{"moe_layers": [0, 1, 2, 3, 4, 5, 6, 7, 8, 9], "head_dim": 32, "norm_place": "pre", "norm_eps": 1e-05, "qk_norm": false, "parallel_block": false, "init_std_up": 0.0442, "optimizer": "muon", "lr_mult_down": 2.0, "lr_head": 0.00927, "decay_shape": "linear", "doc_mask": false}
Below are experts of layer 6 (counted from 0) of a mixture-of-experts language model. Rows are named router (the router's row for the expert), up (a neuron's input weights, with its number), down (a neuron's output weights, with its number) and show model dimensions 0-127. Each number is 500 + 25 x the weight over its row's rms, rounded and kept within 0 to 999. Numbers have three digits each.
After each expert's rows: "comes after" lists some tokens at least twice as common just before its tokens as in all text. This comes from a sample of Wikipedia text that the model never trained on. Tokens count by the router's weight.

# expert 197
router:545521493505515468550524542478502489507495509513445493468492523467519533534464529513449470471502512528526474538540516473467523511513494468502485508466482490480483480528490539521469516481481505503526482520492505502488446511488534492493464487435500498490470507500483515543501511494525477563493482469508493492496559515509499513477492521535527494471523470500503481461499471519501523531453
up1:502453539494508519475499568459494524510516490455458470464496507516488532471470539470446460446504498525520503532469510530486475489502491503507493532554507523512540480457512499534479524539503498475529520539481470512480496521479456517494530517483511510522504470513497516491499455484506448474516479489477484527526497508512503518541509480497488501496501507494488464507468541513525527475469
down1:462515473507435511517528475537494487506465494519548536558457456513538526468490532537488521489471517509473484504484523479484483510480495478485499485508496530515470489516514489534471502485509519512518505486541488476520511492493538507465489458537500478413533493506553498496498508482521503510510491501472514527525525516439458510506529474487513508525505502490458481477526517484522531479493
up2:484491466512538513490498488475499527488533539501519479449520513463551505510541482475504507507546509506481509463519477520497483496539476484479509492489509493514484479513489490477485481528507468536469506563474499465502510482493487468504478504473512513505518548504512520473527478518564421510488460534501515477466476543546485474513529501524466510478504528491438516497492499488475534514478
down2:469482521499490534527517500510503477553506480511488494517484472485490461536486541485550500515530492477506509489467495557501549426500519473519474535508497489473482492494472498516491468507537514498482490490533493517514501546531504473515507470500514450514529521491464527565507490503447513513488536485507505497500502493496521493497537489488500522470475516501463483501417514540501452499484
comes after: " |", ";", "|", ":", " −", " /"

# expert 222
router:469505494471462496547494475468514457475492539454522469502505561469502485471482503554542509495497475503524520484549523500468514485471465504548460477485512513478508442479512503517487466464508489478471482500505512497514514453487542487531453519513518476515491524497485524510505524501511520502524479516534489481468500520517524549486480517546530507518449508496495495517459505536493485507531
up0:509513538463520464510501526467502508487492488468502497463520488488500492499496556518541485474518538565515509487522534513511459528539476478534519447551490486476452485473499468510474499524505533509524485507479460485501459453492517462501480482495487471519513472527468527480499472474511513516542504487504522486465528478482520504504551472457552512490509514504500465506493514524465535496501
down0:499464469506517537493477517525488485531521530514450522540528509505469502505480490481506498468479528485498491487514511492474532533483540490538482512520484502458573492452468509521465499523490431515480470494485488516486529546478464478539459530511500531474532504516521467499490503492530494521470526495481493511497492514520496509495504536493548548535499493486449533485480483511475465488465
up1:496474546504483482505526444514482464465529466487463505514506517503505531485483495494480477471497489506518514481498517516482514531475490507469429539478521530452511463527516509490519510484520526513488552504539494525506484488476531543549481481550527529540498491539510536496501493476532534546524471516513448491513526482524500477523465500477486493485465509528494451479487468525491498493487
down1:503504489497502466510529496464484528463504551512507464504515487488507507525486524469502516490504478492528507497492517526488507495496536457484506490482555511508456554486527461494468496549543511513512477490475491524513515528515481491473526526516498465476567494456531470491513502519481518494462509470482521466509427474472530518524484482459498452527492525502503534469517522508514553473472
comes after: ".", "%", " |", " age", " household", " population"

# expert 254
router:485502492481520531501498487469530493526530476480456474517521508487486531460479492489486474482475474494520479526480500547485532504483477498460529465458500512513481537490513504507495518499483446499529527480446509507484464525471481532453497522518495521537498512552475570497496494507484485493488448504548509527494558510531496441523524510501526492480530482487498446508505479514485491537511
up0:504467476511527486474559491498469513512520491482502464504533512522522508485487492475487484470478482457476504524493519524466511516513462509469512482524541512558567528472513468511489554506491482467510552492498470504505472480504498557464505461494496540503486524498511540520497495507508501509531499489468474488513476500524449496489508498509479468516564501462487458490531509553491519506473
down0:495475490517545521477492463475459513495501482509501526523548485490521484582479494454492496518523539529484446503489490493516481485509485441495455548511474494542498513474501501525485521499501475484469446526461460452522506541497510488518484517494524518478550480527508539512484527488498513531502506566498528487519533504492493488508487494499517469498485473462535485509475483522498483514507
up1:488479523470473490523477533469513492520473474514516568521522516530514516428490474508495465534500489501483472521511527500527506494450482503476495519476467482459493523501499488478483452475530471509483573543503510525498478503484498496521472489478467507451481502527501478483486512515452530487499498513462503512542501492507510502518499520502465544500510511538509548534467499468535513521546
down1:475518484530522491506483458511480493509489521494477517477511556488487476540445497472492524502518458493496496475500450480441497496530518512456514518495515547484487501509498497519543507496508469537483499501498485513468456467515532485529473515510494476553551511519487509500475499455506514483517473474492506501467511584488489512465479490519536452500520487480528499522549529527492520508520
comes after: " |", ",", "-", ":", "|", " by"

# expert 9
router:504508471491487444462499481486521475471503495469513509489516519538522555481525488498528529487495535537529503526534511502459524521473489523510487474488531480500517480556471532495502484510483509465503500520498498499530490475469469497469493509526539521559493478485502561525520517466498489466454491493504494449536520478476492450534516494473533510527507463509465522492523554499520517497533
up0:500533538505457495562499537515525483531541506477459535478499504467501503490484486508514512471457501493502466515510533496489531477480470511515490499491521447468479506497539467458493497475479524475559532462470495488523533462485487551512445491498489495536520546546511527515487489498469518502503476502533485483463465518514508489532512473499494478524480500503487484506511558517472510528526
down0:491469522538562457562483495516468450506472492503503442527460477476458501493475504531474530502514489500504525523523548531502495498451524500494517514482505455524479474480492521499452553545500524520443484500523460522475472510512486487513518480503466465484494512521491496477506483541541499471494554497512505515502515515500502477511538519498505518495475490483529493481504532524494482514510
up1:525518486479514496462484524500503520509486480530484497475509481515480434486503467534473495468491474501518487501478458494486482537476534497501486533477500500495552436521485505502571515502512521508478531494514447519470530463446481510497501506510532531520506482514533556511490526484446521472484531501518548547512533510490495495506488515465520496492507503534499546500516493525509490508445
down1:529459510509487515511489521516499443511551525492507521489570518495470500521494479514509506518499526520511489480479529495479436514514497531522505512484452485461493513556522520461476463484518461459463502466489478516502509507513489499479457496494539510481534518550468496512514484461489455491521509504484494478499471494509516501472501489543511499501477547494505466545533486503499477520567
comes after: " of", ".", ",", "\n", " and", " with"

# expert 207
router:512515515480476512533519469520495502499489483508482518476515524500457476552466466442537525455484494498509472474524547531519475520444534538517525501491484507459503525494523491495470510464509511522503505493515537512480501505533494496513510522480509481478489483469534541509489512541466543524507474467527494510477480553555525486484484481519499484460525531500467516516482471499443461479493
up0:528489500490464464497504522483493549477502523487501479467497544521482458550459506488488478515551466476508498546478517466526482501552476549498504523477539480510509506482459454458508493513515530506532558513515502514503460490467523477490499515498466481478492490498492480504518516497499556504516488491502515550532529509464518537498500498521491477526454465506551521477536480518492512520504
down0:561527524509484525513509470559501516520492501494508520469504583543493468475476474529537489475491500534486484457498509522525463505489476529490499506508458476508536493493547464521508456490512495463537495502496454481485507477532456472502502490500534523459541501513502483474475471522533450492524497488481486467522498496498519478554494501487519500506485517468539515512508469491478521516487
up1:474529508491515473466501512488513494443479506489500509457499484485506502492462516507516518461504555528494467475528479513529504528511521519474502482519514477522525483496502438468485514519526488502492466459517513503497538484464569465495512462498485505537543472501514537477509542482476493539523505545530473524502480513539498515529501489495482460498491477493476492491561460506493526552464
down1:513477468480545509525487520498493516464510494492501513492487473491527518458537555496517490511496507467503467458496468485500482503465480514516501489555485498486540490465506480463535505463503511537482457521468561515489479490535504521495512479495487474507523434514551537501503516572504464475492517466525464461493508491480511510486471531493520493503485523515549512502530539513501467511506
comes after: " |", ",", " the", ":", " of", " in"

# expert 47
router:510525462438521489529493505483508484487528518502463475458495531457486551514449514476520490490488479500502473539536521491499528502504479550515451485476517525506469466472476533545466532500517514506513520517483493504485470500472523500525507525476502501455485504534523514509456437518478528551503486494537530495468518492523517522469474529526540540481510487456506509503503499512494505516485
up0:502437514488505493463484498529544481453451493493503560513486503494512480513516515511502510478493470485481513532476517522488497475466516519477509482472497461458525497499527485466482488493464540453526524507512520526503488515484464518484567508481480519555471506516488492486456512490483507455447526479456521508507450453504522533514507523525489508507479492487518524494482483531516515520542
down0:517509496461450473465503533490498487482435531483501465570465538491535515473496486472499510509440524493503509531499503470498530494508510499535469487476477548500502499528482548544487485479470489494504520509531468527522530509505485512428484456451509483504527508520497524486451472465499503499528527516484529501477499479508498514499510499512525469492511521496522543488513509514535522478527
up1:535501504512495499542483484487525517481491481467510503520487487469515504482497470522489533447551478451453521514516535482551510455526487520471511492547506476499499505471515490518519513498510503501479545511451514505495513509516500493516480498509524511491463456507549499451473497501545513485497534495479475527433508455445519499508490489492489485490473565552519538505499518513502485478519
down1:520537514499499485476492490507475510499506542530506480517455484479531530505524504474498476493455517488504546485517535539497502483494507536492491468472477512502532549460457529500506493503504502465506497507470470500535491455491461489498466508482501537513564526520473496547488488499458494549479471477476481531499491490520502469544520456529510498538514500498443520461548492467503523533492
comes after: " |", ";", ":", " 2006", " 1998", "|"

# expert 82
router:473489485477458488536458455477489487499528505510521529487522485469468511512509562509503484461503482468486478539533474496473499482492478527475506498449506518487497562541481500494506496518488515530551486495442487516511469481509482534496467529520519479519521515505489490518518463499475505463459519507497544518478533524496504526495520519481519486509488501483537488491465532544480444494559
up0:520493448510518532510522489508521485461489501512477460497494465500513487535521483486483565481489525468518459478490507506507438496529558492500473517506462522500519512473474463502506467468536513525498494506528475498541499495516506494538482485497486501485458480498462485450467458536503527546487517474511490513533484518496535505477452519519543508522508501503482551543527489530495507473534
down0:484499545517441490483498539504491475521527523486470477503499494537486533526537521482512492481471501511510513509451543496467523486551493508446464496516508542503480514512514561515508459459499524507523492512480511485493502455476504516498504487530533497536528476496485496505496553470484535496531483470483503489496459492561486532504484475473475455485541544507467520476465489508495470498496
up1:549522494462482451511475488513506503506535479466486506456491494563468489511483538454509476478490484530520530516544473553497464501491450494474483463565495483524529490463538548510467515473529513515488527493498490499481494506507505516525507464520522498524518505507471512477477483480508504516483483456461492520526493509482498462487509513491516472520501501476514472504548506528491474490563
down1:471469472514472514507524506513535506495494498497491468570543488486520491496526516506505508534508502484511498460507557501515534489495520537491528465487449445497467531518493502502507485532445472452455511462512482527520506484480480463466511533512506462490511516476548484472477493507516504500535505521480483498536549469484546484510486492521518528483458475515463485497488500484503537533526
comes after: " \"", "-", ".", " s", " and", ","

# expert 32
router:467521539502476493500533519467495526486526476448467458516506482486467550473481478507475500472494497506521487471513512539479509504496531518445480487476509502488499531528532488508476519494486464472509492495449498522500463473472494548461490541518491519564503521520535540516531536527496501473497466458552484548517539490522518495489514501464510541480524512498486502522488498492509464511528
up0:501495488479481483496469494496529508522481490505483488468511481529488474478585477527509518489467520485545510503480482524563484539475517455510505468479480501491548529484480535511508490486506450515460469476492556488487542508512474522502488550491507492493489500470556534486494518533519519498485485474469511503506502436496516510486508525504503486470536507467448500510530519507548511525503
down0:535512493530514491503506518477499502477510567499529515503487524540517502545450500482507489507504487490477501491533497513453513462469446515482473505512491472489427457514528468478499519497502494469530492522549470489488504444489531519493505495516528481535491521533461477492462505470507475542504487504565498490509527532561514503544478493509515478491495474504511467511472488504493526471505
up1:499471504526531481499513489467485548485421495504485485500501525472472487476506472471500485480456546494463515515484475542468475518528526524482463528517494505537525495503490497465473520513512487471478485513516516490553491516526517489493564474499537532495504508472446522549520479532547462523557493492523484517459499479491502510491478518517555524471488512512520509502495485489489507499480
down1:510514499490504536454492514485488485499503470515459475472542507530464511546456539516435522522492483501510508522487532467510526462468519470491485504486428544484517494486526504528525527459483520535496513509509526508520460475508496510491497489481489492519469524476551482483521492478457481484476520526495491478492476532498513515526494518557506482485487511536507475457514503516551477501552
comes after: " |", ",", ":", "-", "o", "a"

# expert 90
router:468536525516540503479501525525488502450521520500488451517502489533479479526509494446492526520472529506525502487474513542494501469492465518430487523540522523521569572492526462517517503503474485486516543507513486496498498498468507490537520509524532476488485499458505475490471473537531505497519495516480498503480485446467533506486473482492509515470471531480502514502490521526502497537466
up0:507498516480494487492467551491494487497518485505480493482484475502487547490479525529502500494470527511520500485512491495450450480514467485488468458497474493486506482484509483522494501488528491450500462521467514504483468522481509481459567440480525501552471518546493492512530503560495479514479516470521499516540485542495531558500488520518493564502521525546510497503497458537503502521512
down0:497521480557473523523475552485506518467498496529514518543476490542492530521538467526529504518468502494493496501448476521541475458549512490509493473474522513510505466517464482507485524534545496501473496483540469469507525512521501522478493473481490505474486491515478515483513516533456493481512525503511456481496478538500476483500523507456504500507418514505523493468484501509467539542468
up1:503538435460492485496529475506489514510485487466474469505525495477524511553504491509518509513500480519447463481499497485525505493479501553509511538493459457486507524477469537537543453449535507473511486498487506493501500524442500554483539498480463452536540495461508499527511462521507497541479480500486501526494495479517515530518519541483487519512502489527468500487526481501513502521526
down1:539532510496504537471496480529491496516451521485475522482472535505479496497489505509524519483463491500468525518527445519506464487465504528522516497458514492460537481502516495505465461520504488482530484489514475564545492512509474514475477475485486499508524446481501462523513512475514512494533540530511501467528537521491500496503532459474494475518525547524475472441521461509503509522550
comes after: " the", " a", " The", "'s", "The", "reme"

# expert 75
router:545483542491510445520520523447512523458496439526502467507527466517543508488524526474491521476458515500485483534526495446516513507481487544525466505524477477493509493486452502484497459514526532517501506501469490503522471539487503484550509489527521542521485456470504495488502537477472507495507534507534545468499508446498497461504522470504506523495516508489485472497514534525514520497517
up0:524470515511520490511495530493520503446500493551472504499496540541524435520487489523453527460514511511449508449515476493500512492523538483517509453512482482485516470483524502499471538515474489503511510476477505451463468525474491489510514510501517494508468464572478521500495502513537502487526541493506543486498482456492492515530500497492490478487518496455557480481469493512527524455502
down0:523495484538488464481499486492525438521459454502550472457541505469498502505520508540512464488486504540486541515490481494496511477481505501506514489552486493508462479496475492464488461504498504529514517489460499525476555497502535523534510516554502539520489507547458481467518492506500499522508492514515482509541498502492526499480446447511520495497534493547477504540470456496484482483505
up1:482521526449507511469479533538536531503483476509519497512458488520464516544487521539468454530511470504525484552478506470495493500486515513516504526510510493536485487510500481509487515463462491479472501498541504533445456527489495567495519502478468488462515485488496551512528518500495513490498472499548519491520532529478458521547493505510474513469477477494505503471448484497508495507454
down1:474478467486476473493498483507481484470506512480482465505546492488532504507515451496535487512462517495465455476480513536482483493525481511536552505485529491457499494534471493500490497517500506503480496494508477488546525506505488455503495523536496501518544531503528502516507486537487487525515533480445475496512483467541527501436545488489485470548478486492503506536570549486499509504546
comes after: " of", "ing", "ion", " to", "ation", " for"

# expert 15
router:505497460526482464500494526533461546457514441501532502496521491491519529521515496443509543503505486523465521528528505453476519485486471530526475489525491510493528464487512529464508505520517506536527506520477498537522492476508466464517520506490508535501451539453509501503496487499529512461508542500542492472563484452487493509513483472508522505494496533512464480499542504492538500483526
up1:469533550547465492467467518518511510516509534506487513505535494497524478486472447462529495488538475521497493440480485564537470494492489508491480514495503510540471468508477514527495450490501549517501485546482487485509510497520504523509487488487518524564473484505546518510525546484539471517476511497525480531497501532500500507530476510458512486501489517498470464504464452523485480489497
down1:477467493496499495431540516506505469555513525484509492487441515528484507494525496484501510486477501486514506449459491505470513494518470541484469504502551501477498515519508491487447478471504486465519488523483499489484460493496478525483546518548495522481464498589533527499521469489457530540516534502464534497519495524479492497473505484517518499522503504523510507504521504495467530549498
up2:516507535520509492474519526520498469498500496487474477494487519516485506548495501524481483493505516487525516534502506512492510516504458490478453493503470484483486510507509510512486517503508468492488491483455504467491477543512511484530510541502488523500513487527515520484493406505499525436478500538472582446520535457467538495521512520493516496489485493469521546483450516501530532500557
down2:504470491530461508530516467536499536540514441484496492500532491475506490443515471478473461532469477507468508514496477470508502523492519481472519565438519540511477522504479496496500477501520484485484487513486479502479504508528534479514529501513474490496487494457504541536517539483493547484489537492490519546492466507479510536496486501499480484530504450554532465489510489549509487529508
comes after: ",", "s", "ers", "es", "ing", "ies"

# expert 85
router:484482513506532485516464547502494508478502520506532497512497473526494474498497541451456504489501472455517467477503468503496498468482491559454506524544531499509560538498490482539567476529494512480523506500508497459502509528445515513513532466531471473516506532500481491488475491474526502478518503531467478477493499524506514519481512491498531490506477506480512474482477511523512528560440
up1:471461509497498513469556485487544520527468516491499507499508450483510446476511514501519516480500486531532519454524473558498491502458476488495453517500531500510547497463531494553492510497469462502479499484496482467498498476494502526481494469518486533462493512516480536537492545464515502576508498460515489514489510525440484478513495516537512509520506541494483512498503514486515531512522
down1:520460518507537515507514529520522482532538493471500487471490489479513499497464511511537487476507513526470517547477470510518484501482512504486541469527450477528495526453490491509485490536474511472493517508531515476533526488486483514451508537532512478456493475499514490516521474551502558493489440484512499509511472451462522497495443467510467494482490534515497489522509517543497534523454
up2:499487500494446538509516492519446472531531495546543533457501508467494520475448470524478500537519471517475539486545506501525505510488463490519496503473474501470525518490523487500516499514517492497534490478460551500482488536514459489522547459516464520485479509508463508523491495529498464474498485475515488493504462521493525509509512499514485525472483540499462474523575542499496488518478
down2:553446474522557500489453480492505473513487479518486478468500530500474505469473444501517559502510489537519515471531505517495567502511525504488496550509488518505500503495480519516453489463527498488458485514524505503510462457522507490478489505527496506512463496516498477507519499467449480493497502468497503485488532542488532495511469501505477468528478506517549462510536512510530538534466
comes after: " the", " his", " a", "'s", " The", " her"

# expert 195
router:515527501533463493501517521494476561499495470497476469517563466522475515515528513458506514507507499469455468493509501489510477527520524478510467527526514491442566495487485494516480503484520490494551487514477473499540492474529518498534517480531504578520499476471527488477524495458490504463485500534509483474518507503471497479474482464508543514500517494551493487509491510470488514515548
up1:529461487471541536506528542451485492526529470503495488491523493493474521433529509508526492497520457509520540525518503521467494531498523473501525539516475464506521505436493523488476504531471467494539468481505542526483486495478529526485458477503481455533503474525455534503491470531480463525510489506482496515501505525462499525484496479515503520451515503512501447517528484510515494524500
down1:507511515535521502514492492487523492500452474521486511470472530499487463493509445517503528524542516502477497460490470557502496470512483482447548495526515502494552473498519465466477548503487447533516506501524518521520531509479518515490457495502486478443501500524546514481505497515540447471477515504490496526538503527518471472511501515512487540515494517474498490537476513467518495477447
up2:506518514512512498514551567508491556525516492494476484515477513485475494518511503516501477542513517456481522510500541517472446495469507501531506516506486481498495532478510522461523553495538505489467530500473445537510506470498490481482502460478525510494528486555475495492510483475514496472482488475526510537508451520510462488480524489441465459470481521502496485489502495495504433522527
down2:505523480523466522523508511500526436501491511482502488522519504444524493505514520489535493490552475513470512529494510475531515517506484497492477457561505496480478493519477495532492448528502500500490478524489476493471466482475484530549487513455517478459534553435524500505524482487456525494503514484495476499523516461527517513525486554477501503510521512460500550486504522521456512501472
comes after: ",", ".", "s", " time", "ed", "ers"

# expert 132
router:529477474494491471512514468500517488525516505464480487495502501465543484518486513532510527478474524511507493527543526484525508486533439545482496501479491516544547471486498497511496506442496496532465495488500540531468491481475522464511512482486489507468545523484515549521483525514500523547534496501470495525483532528443500484454506490536476468531441489508490526497529514473484518483466
up1:474517480487479496478503521544487543497501525519501486486494452457546497503512479518479474506529532521484460479492476489460486526537529490502490547501479509545568517487483497433469511509470505499518515465517498527495502481484512518534525479519486516489485439532478519498496480509515537512483520503515528513492484500525533478468453505512468512517494427520563482483526484495506511516481
down1:478465524470521524495498556497494469471537483498487525518530514481420495494488536511507492491467462513482457491493522537481478530479507474538501489514485517515521514524546532474468489524509482535488488510493493471505467472504471515501521500521531509506488511490477479489533524487551523508528507459511487434518533487537515520510537440475508479497533503493461535497462510485504530466484
up2:514522483466477506505511505495501520524552486518486500518535445470550534425474502463456507446524475514522506510465473549490501491476457451465469477507518510478494477531492501508530492485512490535497511454488533508520506535485475493506504516516520540458497482551489529494529552491487543517519488508500491509504524460492471500519508543483486515491465546508496506508499476489504491503493
down2:472495510493473493458483550483498492493476492500481537492450506542450503519524531470486487510504492499523547489468465514507476543496548529552532480479477516507507536523521497466426502486522496463502482492529493488527504523500523481511547482507518476530495509497540522478504456508507515529490504521472479500509545497473446538479516488501503521453513496501486518450520521492507508498447
comes after: "°", ".", " (", "^{", " km", " ft"

# expert 212
router:536458507509481495481488513451539482512509521489517543520540481501488547474548523483535475516503559510540499491496491507469525513492495510497476496477496499449504509560480509482528473496470522471493508510488499472546444542516466481495495470474533515508474466459535532510526516474480468485511491506467506465493510461503501487513525488460502514541517527504484488485563493482532488518485
up0:528532514529502468520475451524483500487498493483446480503521477532464506561521511497480524518460486499467477548509515492525486461506481534472492507461466503487480498479490524512485517502516473519513498476503479519506505508457494477542523522573492488494487477517553493479492468511494512511463492483466576533515532503483475460510443545493515498521488483501512539507492489526517527500491
down0:467469476504473530496523467505506513514501467486496507553467477475490483470508501483525526496488507492483548505559501507513462511480489480461507499493481483460503558504491507459495473470437514460513503499494485489518493541520510546502483492516492495548466498501482488544511503529490514489533488537533536539503468550475456486476523537489542503507473501524528539507496494523475447513514
up1:497523494555528509489518463466484499496490521482509476509541493501489520512513537486486528518486512510475500507475518478508511460494494546490513488502511523476490512451470487492488483506489469491548521521431483465489453480511510462542478536465497510487493504529466505486527493537553546530522514457487519502541520452501475487497511499527461496512478466532519539489494465454474525526542
down1:494475542487516447514498512511490521539472550512528504543518473470518500472476483469466504491465487485478504508489461527492522538476519537517491507510479478514524482485493482538507546522486458492542535506502503488471509497540443547476508512515520522509530471548520519464482475454528514530464504480493513476489442494493474507502511527480478509517484525475514508494502470464531549494473
comes after: " of", " in", " at", " for", " to", " from"

# expert 80
router:486497457492476548484523516515500491468499437482468503521515508489549512531466507495470534538543481498496500528529488501469562458497529500510507470519499515493519490459541509517482497531500521494486496508482516529502524487458465495503497502503482533519497485482464485495523499463533480471495486555495509521527454504519535500455462467536501469489539513511455522507492456497476551501529
up1:513538476512460515525503516516506499486504479493465507504475465484524482491486501509470508534516517509521537507535473485499520523536549525473549490519467478499514523449528506490486501512507458499479477525503450477458471494494524502472428508550484508494509497483513505532499517489474525527529514537486514540469496474484495466530537451464439478519507489527493476470539454480495512501491
down1:461568463534470524503462486534467496521532515493529529484500452474515500518515493502487495506485500501530442488488500511538539485483481480516479494482502494484502522475521494466506501465519483470533519476481473493516468476501487505486555505484538540513524507514466505516488502523546491511472469519549519480503517501519523457478488474506495509484543524537423471517478494525504459528527
up2:526489539492468514475482542441517521474528531466499520494502516515489437515506536504537525467561433462472499489506529472530489504538499555496479505498501505491530491529475484506491448516496500509518492528523483531476499507492485504518492502480512476480478487486480529508546526478487515528461465497473488530490524458498518448501500513492528476487541517497476457473502501499501549511482
down2:488533492466468474508481490487505506498514505475511537511482501482483491527489463510493481501504492531484508432454469541469494531445558462564478534456459525506531512517521489474508498502479491514492455501524531485499466497513507525515515493482518492554485491521517535452498493489461513534481512537477476504536479507514508539485478526513479506493537455494521528504527480532485536507497
comes after: ",", " and", " was", "),", " is", "\","

# expert 247
router:510533532518490479506501494501500458530487537530472499505472519469483515540560506502478504503523549534535514523511433451524494462514536458497483483457507496530493554503476470496503523480490482476471469520519523495515509527515509472508509499502544470512519491455488485483511517544508473527468533529478511475497494508512471487495466477523512446517494521521512521515450469471473504466483
up0:512519535532480426504471508523526482446467510515505489467513504543491490478435551530514490476508525511502509485527483521430490522479506504484501476516490501502478491525517473530532510479496485510515489504467488464498524500495510501482484489548490540510488534534509532488490454505504491542535481453548478484482468491526523491530517555477496515473480475545486520492502503483511478474520
down0:535490475498521495521528497443484521533498489541484493491527504583523501484506494520468479502518478518450497450501555478517498519472502501469518535520470504475542469441521478540495461505516494508495512485553491520500492494527482462515509534499505493512542524483476502543476462529489544507520480494500500457479487447518512494477499489484517493538468442497500498506493499506489508491521
up1:460527507543488494537461499496492494505495534484464489528534492499490496514517476481473507484465494512465499455482472515479505484597519496505481542497514511509460448502478482496468516504501512512525541497526493523511510483440495502505513525480507571478476511501502521489518456518518533514513481505482478518510520509520540454451474540509516523463456494506483453505508503495487497468486
down1:486469517490527501477468499464484531491479489513482513477506502484528535497516488503520509504472455545545532522520466484420505516504495493488506548479505472498534482503498483496491491459554517477529497500497534452544517433494496515513498451473560528433539508510498521490490504472519500522486493500485524507515480519485493537514507484549474505480521461523475496497524502513502474512527
comes after: ".", "–", "-", "/", " $", "_{"

# expert 14
router:497502495486501503552505478463511481503478528496475502472458538481517492494474495549533506501495494532534531532526484470512480497506490494501490524460509505543519476473476476499503472481530527463509505500562530462505529457510503465530496532511497510500486539485480497497487518521538473544542439529487461450473489533491454531478474497504520475549492477518496517494487508476456534498476
up1:476493502468505537517516516502469502504532515528478511495481473484524522479512508469513536440486486513509461509503480510451496498475504527511524485492493537491523484499490488509502493477490584491495529512487475519504528501475487528544524540487475547479483476510500547489498536515543513507515494528463504445538528423480519523499514507485514496498432542491502482492502478488462520491464
down1:504471513574494493495509514474489529511486495519507510499478472501493486446519507494508474536541514452499472450508487511475480516501520478453504502474487475508468511554542498505488516455553432512489468501516511554496526504508491536516482475479503462527522453500466499486500514503463532515511506476499496545459495524511542515523474510532464493495540489497523500480512502509550482491508
up2:465495517458496491484491495467497487532530493469486506512474484470521521480465482495506469482507486489489452589527487503500526498516547486490481507461525525501498505533488493488540528486484486515472520467458479505507465512494521501492520551535471499553545520505500479512516476524489454494505489533484505475508538499460487528544506513464553493536524504467536507488536459518506483530504
down2:456543539480540481500507486498481511521465468487493530488501479474535524504536516507528482487506481476530493543510494500474496500493537519464505500508542519530519495538520476476501447491511555503481530503536497519494438496513516471541497507528495503477489520537484507460489508503477453448477482517479501518533483484454475516538507518462485520517500474475532521431516497461517476507515
comes after: ".", ",", " .", " 9", " 8", " $"

# expert 10
router:472514510499525536522511460498469511497505471494524548500498542499484483531434458521555479503486497510461517536505496519493469528467542507552473497473504486493491541492520509502450476510504501547523463506484523531468493457472531504510476506535498510452491500537495515509501498536488486474460513539478528457467488497491530482513490515523511465476525483519522515496527484492444537505497
up0:522525517497486495509531493504495521521507462483517512457518531518503486575525525486499471468493516469479539496504481496523481481524487494511495520534515467464464471537552497503484495492460499461507492520444486523467457484510502508478493535481487516495512482513513490484497453550463496491485554483489508458445498533472503508512531493517514518485538509513473482512453499568538494511503
down0:502512481514492518522507441544505493472473522506485508482531473513510534471570469509500521503486478500482474458519452484544482526477485495555549480416469488519498486495495499491482474487500493487482529521494474524477495522536521525527493479496472465498545507490516501480460521486497497501487503504516476517512494534503528470457495545554532474465516527530512513509504480490508546495493
up1:534525517499499500532543515494527475480490453514533499551501479518512457527492501504509523411507473450524475491489496493515495477492535504433486507542495511486539489523494497484468517538480454509500510494497449467508452518454496502493544538517481473492525498516500536498547493499504498525511502500514536463498525501510512491507499514497515527459517477522441521504463481497520494498521
down1:494499485529478518476474485492489508525503488474474509524488529519531471532511507538519433494497518478513488509487505481505509447530485534478497495522470510450509501505495504500472550465541518512523506508474490476455565449502535505521505504522467485511440530533489542518477489546558469494514502493510526491464517512495485523507486460448478502514501519521540486463517478493492516461507
comes after: " C", "\n", " (", "==", " c", " \""

# expert 37
router:512510484484554503459496499469512447468504443509516458471517474503562517477484466514483496479548504518504519481461507484507518490473524487508470491491501481483559496527519536515459497546484484476494507506526487496477498492471506531511490503483472457484522494544475492491494515512519502458478488530522495543502493538503490494462467471478488502529512472527458533556480538503525548496510
up0:527474494503490475507487465518509503489507461526493492504482450460533494495485496521437542559476515463474482559524542497542512511502488468493490501501511504562473504465531504466492528499543499510478496491484510502511504483489560521498468496519525527506502522470463483471476453467493522528507482469537481497523488511497571506484530494512509488505458494491493477516506489531463521500466
down0:466455516517504561529493500466536486512473495437503472476553491509485499543500523490508497506497508544496468502492466532502483481516489511495486493506459548498502460515534482483507502483477501492528525478515462490522506510481484475521538499529478538507475482504493482485524498475519445505459523570463495526519511498484463491508474490550540530490560502544500486470485487486504499525489
up1:569504477535477500487453534500508507522491501526480549504494494463458522438482481539475502475484490501471494440521507535503503491452470498514543510511515501476471496500534495478476485499528551509535531490521508502511534544476488490520472488496499518507478531490482496473482521534509528489506532475484512478476513495490507465531499483547503504522470498455525502452463483495480545524467
down1:474482508529482508484553504484477516526509560525470517497485530492500450473495562484514528523475458510547460534490506475531476538489512523522468482491496501557479481487452509497537476484539531489496519517505517472475479521505511510496516488493523490489491477495496465537504498547474485457499470475496530538471526486512527446492491538488504497497466478561472477516491496493485478502509
comes after: " the", " and", " a", " to", " an", " was"